From a checkpoint of a small mixture-of-experts model trained on Wikipedia: 40M parameters, a variant of Adam for the experts.
Below are experts of layer 4 (counted from 0) of a mixture-of-experts language model. Rows are named router (the router's row for the expert), gate (a neuron's input weights, with its number), up (a neuron's input weights, with its number) and show model dimensions 0-255. Each number is 128 + 32 x the weight over its row's rms, rounded and kept within 0 to 255. Numbers have three digits each.
After each expert's rows: a language model's description of what the expert responds to; "mostly gets" lists some tokens that are sent to it at least half of the time. This comes from a sample of Wikipedia text that the model never trained on.

# expert 13
router:168132165133135125099137202111141176125146114184147185163157052157192109130082114129140173083218187070132106092105142119123070087110108142098084125098144120117060089158162157136138125091142132117124150124100167125153131113156131188167128126137177152174123168112154143120125137154213168150087127074111109127134172165115147127177125174153205103155152114147147108081099135124143175140131125085150156092146110112096133174086086120101117156175160113125124114135145117123191111095084113130131106145107114133090219192083120100189122103086136137139122098032111155114141141070122123106148142092117048096141138108162144141088104097153097127164088098159140147105195125177168140134158092154173095101144134142137172184098097165100116159144100126151112073149056162111135113153141116
gate0:128190162191145117138136147132158147161171149154165162109083202122172099182101150074154115104133063108136110123085095128124093142095130076129157206086145142166170165115179123177153023084154083125126117112179123134122082154119142086123107148128143140124166104134147146129166085101148140121137117153135115108143150107148156126117164149143141144156149139156093106121107112193106199118092102035134129107108122095084126088092135101138101109123153035132161120096135141126088101155136139159143098148130042120132143121127109176129128079127195050161122147051123134170129120083086060214077097166107143125117118088130100125143086131186112125096105102153107127137120076159236077130080133116092118116096130138142111146093093153086108119141103135160114158151086126133123107159111101
up0:124157151235116163079141196106168087106180096147154132092134149149089118166136110113171153137175080090116148156156134084137149141127103109051161169084076127143172100130094131154130073109153097152139094131171112123092096098124098083191138161063168127155073117131209180121097131121134130124137135089114162121135121164122138146131193143123128152149170083196151107137103094110090124170116076042141117157171096168058144186138118127172125099171094102108137131078157125134111107153151164178177124111094095094140177164123076101081125070075165115168111120125144067145150149103128111121099121065140133126124133117121083108142116174110154144082091057079114172157122104131143091151160178166079154118109174151154128104065113126145137129162129121104094140142097160137083165161162112
Description: Capital letters in acronyms. Single capital letters inside acronyms, codes and romanized names, especially K, V, J, X, as in MARC, PVC, POM, Xiaofeng.
mostly gets: " K", "K", "J", "V", "X", " | K"

# expert 23
router:197141088125118093135096179167153205134133125145163185140107109107140128134063147157164098108098158121065123172136150129153082129035125148125106109122154075097087088159115133108120105068151157069098148132134157098166126143122107198176130125176154167127211168114150128090175123112157145147131069132145099145129092162115159160161177139124154105128180165148135154135102121117139204099181094120159149170118085089083122094096107111065142149162148111147141107129090173117151109109143085123130098157120103144127123132085157172143158133090125133148156108065137143152132173086156106094113156151164049153112156105174139099092122128112097139113140082168181196052154116100136152111088062095141104097105117150199195133111156175077130135178134155115151086080095189124149093127115112
gate0:166083137130210182093041168110146095150154158092115109139130143151163120139056135123135180116150110172068116126135125198123135134114073173140170162117149115143131101070124082126118089081139150154050164078129157140105148149150083134120129067172180132117119095158124140125100145169136139121169155136124088149111126111083064154152130074141140146073075113124167057106077236089157085211133109108174167108147163130101099166124107169156142120106093118123131094149144093170120167170161133146098120159114131113105128073108078128128048101125117196140135132103134130104153144086147128138111135149129116099116157133164066126120166122119134106138196141118142130114117113178092137162085117174128193117134154149167073153113139154079112152076140129136164097132163070090121116188103174
up0:154102121118148166159103119066152107132151152107117131101139131146138147157122136205065115126114130177087129121111186165128113132070114147057186137136159123093155123126101093149110117087100151104078139105083091123160107129103115153092125044186128149135113077147122102100156141172110094142123156165159099128136093065076107144143139123139098113106065086070189085151114167105132052202181149143131132115141124127106076145181085135172132133194084163150148118152072113182061164106139195174116124147134173048165138126161132129082102096113172142184135090135084131172154116120100148119134182164183179114136109156107120127139176140122144122157185168196145158114080114139123143147092123142116152162123141136092091110093160135140114139113146136141147072172103102109114090221065145
Description: Conjunctions and list punctuation. Commas, "and", "of", "with", dashes and ampersands linking list items or phrases, such as "Hotels, and", "University of", " – ".
mostly gets: ", and", "),", "s,", "  -", "s and", " and"

# expert 18
router:163080082140134123103117161111131144119090157194127177153133050145166098141111115142111107134102090135075160121091143179173080122085138108176101104143187110118086051111098135124122080066209131113130111117148152126176077113163127149133107156150130147105152176114117123122126114147156125090123083124155146142126172156136140173140138127132169060123152116149103075113105096141125214166163136113152186135106141100099133146164072112134126153154145102116070092136151161097187138147082085127093132142099128167092124127066151136200164121096164122113131133123140167159130172070122111108101158140114047158104128097205131142135110141137089098140080105151224179057168089112144132133144122090138114107140190129179136250155108177092114150125082136164121128119129190149110112122139118
gate0:152149136167135154087073126091202105089120145104157108163170119163104039124100176141139162125149162096109094119167110148172165087129149120144091114128120133196109134131146135156121110122100145133154146162142164115119116117095123101160138172095106111089086122133131160126073075168178111136100127143141133078114116079134116136159120144082114159081145091151175118171138136123077102162093157150129157092150135197109157097053124105089121144115146131196096128128185178104142095093167156122152091149181045155118143186099150104103099104106130166152179123075121153113092126131119074135104176146153063152107178104116107166145164102143121131038052121095191096071141120167158121142099135143178139146128209108181070125110087127138150148113114181107126169089079196155142116085141071
up0:104142140114140114133143118124108093187110104072188115121091155142126176125141101144083130097180159150096125131137066226099093109130141099117155105147117117122116185170155086165158112149157107153182205076192135121119114141092129150163140146158122109114144106079084160089130112137100023144157082100149091093145094113065131122145079175094141109104129127149056088144115147099089108160100152127103149171131035128153134154076116104114110185143131093166134155089115145101099132099099082143158081149092093097139104113054190109125067104114095113127155154139143125090190145092072137061067172137119107190161122137167144106130097131080209173106107099179077111158155116131084132142139125099193109166123130110161141118131140130066129144114122157152137144130160157132080107112147129
Description: Punctuation, Slavic name pieces. Sentence-final periods and commas, including thousands commas in table numbers, plus inner pieces of Slavic or Eastern European names like k, ov.
mostly gets: "es.", "ed.", "er.", "s.", "k", "ing."

# expert 28
router:196129113079130109118166120151093107108104102154178109111138088055177141128110144201137143150230152133087144067110137142099084113109151105115075080144111134156134070172108121123092143099213139105090170140132174111167160141131142146153128147099159144148176130115128157122112121122123141131172080140136069094147143119128112196173129144141175049156138067146108094088091099115121193041130168105126160156108096088114154110152076133138141158154098119163085149119200089129184085124139089137115163102131099139115153101115174148107088119182115124121071128125125124104133169073157122095092128111136056152079103069149127102102118141079102133107149134124160142130165149173105129082095048084159110118166106157172148161122125131063117150178132169125111094032144148132126116147118109
gate0:155081091126120121146090113148127118095110139133131153161158126141168149166138088100177107100163189171112117143113128162084167133092114136103090216137118127116110116162177089052087101052083158120099082142115143075140093095100121090160119109159123201167198172116105132196153189050092126095138068114112155170114073127090074097153200136156132197134103155115164109126093146108180113098093154144115127167160110076116144094152147151108159149127067116056122138110150127134070070114121157125087086154076132131133067101149139054177092137122154130109130120152129143136134191142112116132148116120105139152102162131100151105191135177112118119129097167141169148119081125139126193131132103126128119103105185141101078162099065131165160128115144158125149050095143162143087102161142102
up0:131129169105163108155135121144144089086104127145143110128133063150174106092170158077140052092165169141166122164126120113102122096103131079122114164138096130155161130200159170148149162114094111136121105133166163117133087129122138094120150140139089182176163170113144140150147149122090142153111114167090119193094112124089103025126106108191143177173163150156118166118139120133171139131132081111164131179197087107098163173142149094147122129137087187095127161111160140110101074119084205104112091122114113142177049159136161101154108131133181130129101069107144132192144118111096160184147116160134053133149123112138130041203133167097151115111114192169152082145073127176171140106150094193183100117179114145118126145131070150139109137175131133132126150079161165117093109175110107
Description: Separators between numbers. Separators between numbers and items: en dashes in scores, hyphens, slashes, spaced pipes, commas, parentheses, as in 6–2, 4–6 and 2013-03.
mostly gets: "–", "/", " (", " \"", " of ", " and "

# expert 4
router:172146110144131076139124180119097165097113100138154142161123103124175137141107083084124148110215151123162125096121171140099084100130157140056093103074134094115096085111114138111113181128136150122141117130138214111090094134099098155176106090169220132117137136096144196138068135116135135121176099098123085163138112153154112141182143168107169132107149145129118098060099115135092108126168162067121147187080132173183160147168149152096093097146172090130122132143137159132144094112089122118158135135046123119062201155110111129139117131130165177148147144133118103115158088134160193092154175153135047110156157071187217091123105155201118153145096122104132158103200078125132092147118075113150123125130165129162170164076145177119112162115094159115087101097120121119102147117152112
gate0:195165105136160192116107157112127099121180082140124088138118144092126145113126148081101186121087139126130134131109143134131146147142056067150159166143170223109183091179139156135140130045120116135146165153128173114140140178167140137123154084141125128123171203140167147149114116132109066067040120130162125128111115160145129117117143116156042159110112152076130056153144143120150138077101122148165162166091118139137110139153149078154171111105139172131149142179165158086164174070117103106148164132086086171129136088126112103154126097119165159169089136068145101109095137120144060082146134136147119164117169071129155132125122172114118102149161145169172090101160074143140124098102055053165058101114167154125119141107112110140135128099098088152115125139130105164157123169197203
up0:124165112105166189173091125131133104110188076073133107123105135111073128099169123082097132114095149154119128098154131146148088120130099150169104159163169152129126100137100111127142176133149169143140156136159118076147063146159163091103117098143061104097107158152134116099067098135124089125077091123142108146109139111158105109205100134157101173092080149100199071151132144104097113150092116128167132172107189147055092107160128144142080069105135109115096188169184140070117127081083172055130149073119153085097167104181062195170095112119193126118112107093158110133116095139111107109134165141164107134096192128146151150151143126112083143112138092108166091085176084098159108069131128108097092150164148158170092115117047126120118132077106090144084177140108140167162139119155184
Description: Word-initial c/w/g letters. Word-start pieces beginning with c, w, g, r, l, mostly lowercase, as in screen, wave, gods, ranting, undergraduate.
mostly gets: " C", " c", " W", " w", " g", " r"

# expert 19
router:185130099088119107142089114190168157134092100146107156138134068105154161125080066191172151087212117168100144119105087172098125136132140124157142086129122099133097076150155147115088102110193115131072099112112206166136149152141123147146117171111157156135135153136105147096120145103110092130164059124125054156165175043095159147107175158110146105128116155135150126140084090097120118154138123134150155120092103137157140101151085119121160138153105113165114123130188125085255117155104117121146130129092095133104164163075135138126130129092180169163149155088091147133120139056132111058080131114107039122092110154164162122111095110122162109128195051142105117111184161101099151148135084121101133142112122131136150184124127115160085098087157142135088094063088144105118083103126087
gate0:104115099137106142140130079120129170136132179142166133075104114149111139083156150097185138118127162139064182061150087094142171088102103087132093130174177136128150143093187160133162139114142143071098126146144145133145110099069128047135146106199078172115107132171157076138107130111112147168092134151120149111129054109133096169144141181093094114164129141110115101127091130173120128127170083121063137129144139126073155086080134108054160107137127117116113190116077156153133131100078181120147070139108173139094156170161154157193209103103152125144135145111116128150119135094093095114181158085119135153118080123170151096159150067150119031141128127123144151165120110150126185224082090099102112067103140158155090143159147085144111123184147136175185171110115127096151111123108107
up0:074107166165164096145134112156113107102151065149129136108099149107104190163149160133075108198138113127125123145120114136097110116186161050096130127152124116083097123126130124176151186127125083098104157116073078103133128083082084097140131122108130195136151143152143170092117065140128118163155090112072061084138075123139089160081074100133150067133118164086138101135131129117164174121091161090106169152128099120148125161155183110120156169114140074177122144122076119109085117164151112180135161089159135153102112120077102147166140142109133146138089165098159200170113184176116211097143173122132146163102149106144136144111101213184157144088091150201122149135165118140131128168133131097155118158149156079167107090154124130091087155115107075203099069134090154106096164191108129
Description: Spaced prepositions, mid-word pieces. Prepositions with trailing space like in, on, from before numbers, table separator rows, opening brackets and odd mid-word letters, as in enthusiastic.
mostly gets: " in ", " U", " on ", " In ", " | +", " Th"

# expert 25
router:176125125113125120092153188156121173094087121128162177142139045091148140178091147098146057105121097071059144111102131069156113157099117125125087095115118060145106094145110117150123087088138146161131118156138158123128075142099143164113127128139112142118198172125137140130146146107141117089157082140153099118140163183184074168143134115115163079126146124129131085109097123143098165151174111068116185129064112095142148128099110169115148142106173069129128079138160170121191108154089100141089135143137124127139102139041150134176140083130167137150106141106127141115123195063148079107119180159094039158152115101123129129153138160181083095142137123155132166059120085182172133171057075106111118101146138150171122195114170135086127113141109141158096151055134156172118067073140150
gate0:157123114151163090169120127119074114145183113092137110084087088144140166132138101171145131140122200067080153055130095169103099086108088097128081087111166062131126136166109086133098135148138098113173109165166213070111106139099169126109132082157144119148126134143126103113162186186116128098058123153162151088107157113160124203151121164146124144079102188170107145133176140152114127104082156131126123147112129104159157115145069148088102114130091110147156087081110132130162109112110140093088125084174120096175206119161111184073089180173149154146123064084106134118144111116126095148126156188097103111157132157083180150023136148130160070117143152101136148109127170155079086115113081130144163123165096146115113128121129119130107183146125136160160122046175071127116100107133091
up0:079091104114102149117149164167133155109093120141123084135152112101101124081154153127175133183139148168181178101178096127134148104115173166100163203139132168120155139027134168173124101180123166134073134087075064132125124108180116142163133159105103143146099059120131171144119125152107163208133114112058130121115112176107131144064116109092169104143126099087108125172132153129151134140164102131125109090143134185093132142115193087236152112170099127104081112150147086099095139155154070151130179130069171193123096103130144058181163158147116104102146160168136083157125140122101168128101098103169163173109087118149118083173116158118131194157109108126109111229108144118121140162132122126125093093097167137106117132109133115148136106107116123138145122193093104109088155196103126
Description: Closing punctuation, table pipes. Closing marks after a value or sentence: periods, table pipes, closing parentheses, colons and semicolons, as in 12.58 |, (1987), State:.
mostly gets: ")", " |", " |  |", ") |", ";", ":"

# expert 17
router:199131113107120125142116219183161145109137108131159116121158075130128149121062117127133190125108180076113139092080147159115075128137068179087127110116158111112124084193123103130161071084128144108137112140218161105183089133166068118116116157128079173122115155123127161128124108118209120113131103145142047112165101178094102148222103106179133146119159098152133093151111108124107141137154078073157119151147112086155156181093145205109162125116129117171107065135176117150134126173105120140107147097103161117114137144091101165089170083123134210123105086123088140113114156130245078116149123110126031143141119109138110147132138131107134121128119091118113157089103136151128136126113081162136147144120130126129129180139158116104159166138065130150116093076138174073136148114174119
gate0:111105116210149075080120150137078148101116123159123122187143136129113160151153146079112127085146140148111173170072154092114168158151190088158147105148136171172117170125112087145057085173134149176100157057159146154101116050152102085108039165167164070127145100152092122072135144162168098114172166144103092093142098068122205140113117115165127131124121125135158134088087120094111131117162088114093130048137131093154151128111126124088139113097100127147164065141130162085163107222138185161106079149116129146157124168130097089115169160120131099136111153156143118120121131119067128067152072135116123136106119113174122100139125101173154098117112133176097105127093135103147103167165109132121064113107118062137152136172176137113137160125090123171167205135143110054089153121157136
up0:125167100203204167142130099096124117081089085107149112115119131111144191113122043147099095115132148112118136100164112088092063123115071160134108178086133213108182099149172140133092099160130109120166136136155137151076112167114162106055154126169062154188093128157168123106083143126124144141114122200171173124145144090098098087130153114121112179178165112186110094146224106138097142136098101110134091179165147125082128139197162101079172106124117125126053176126146156139069119095109113094182175173139098100116103128154134193141116069118143132107100147115131094104135125130151172177137116179131110126128141113090185127107132107147129103186112074168191130102151135168137138094156145107137118127117050142103102124125124139121115147138126111194071119152101106151159157140116090
Description: Word-initial consonants. A single capital or lowercase consonant starting a word or name, often after a newline or quote, such as st-anding, R-iemann, D-inefwr.
mostly gets: " L", " H", " R", " M", " d", " P"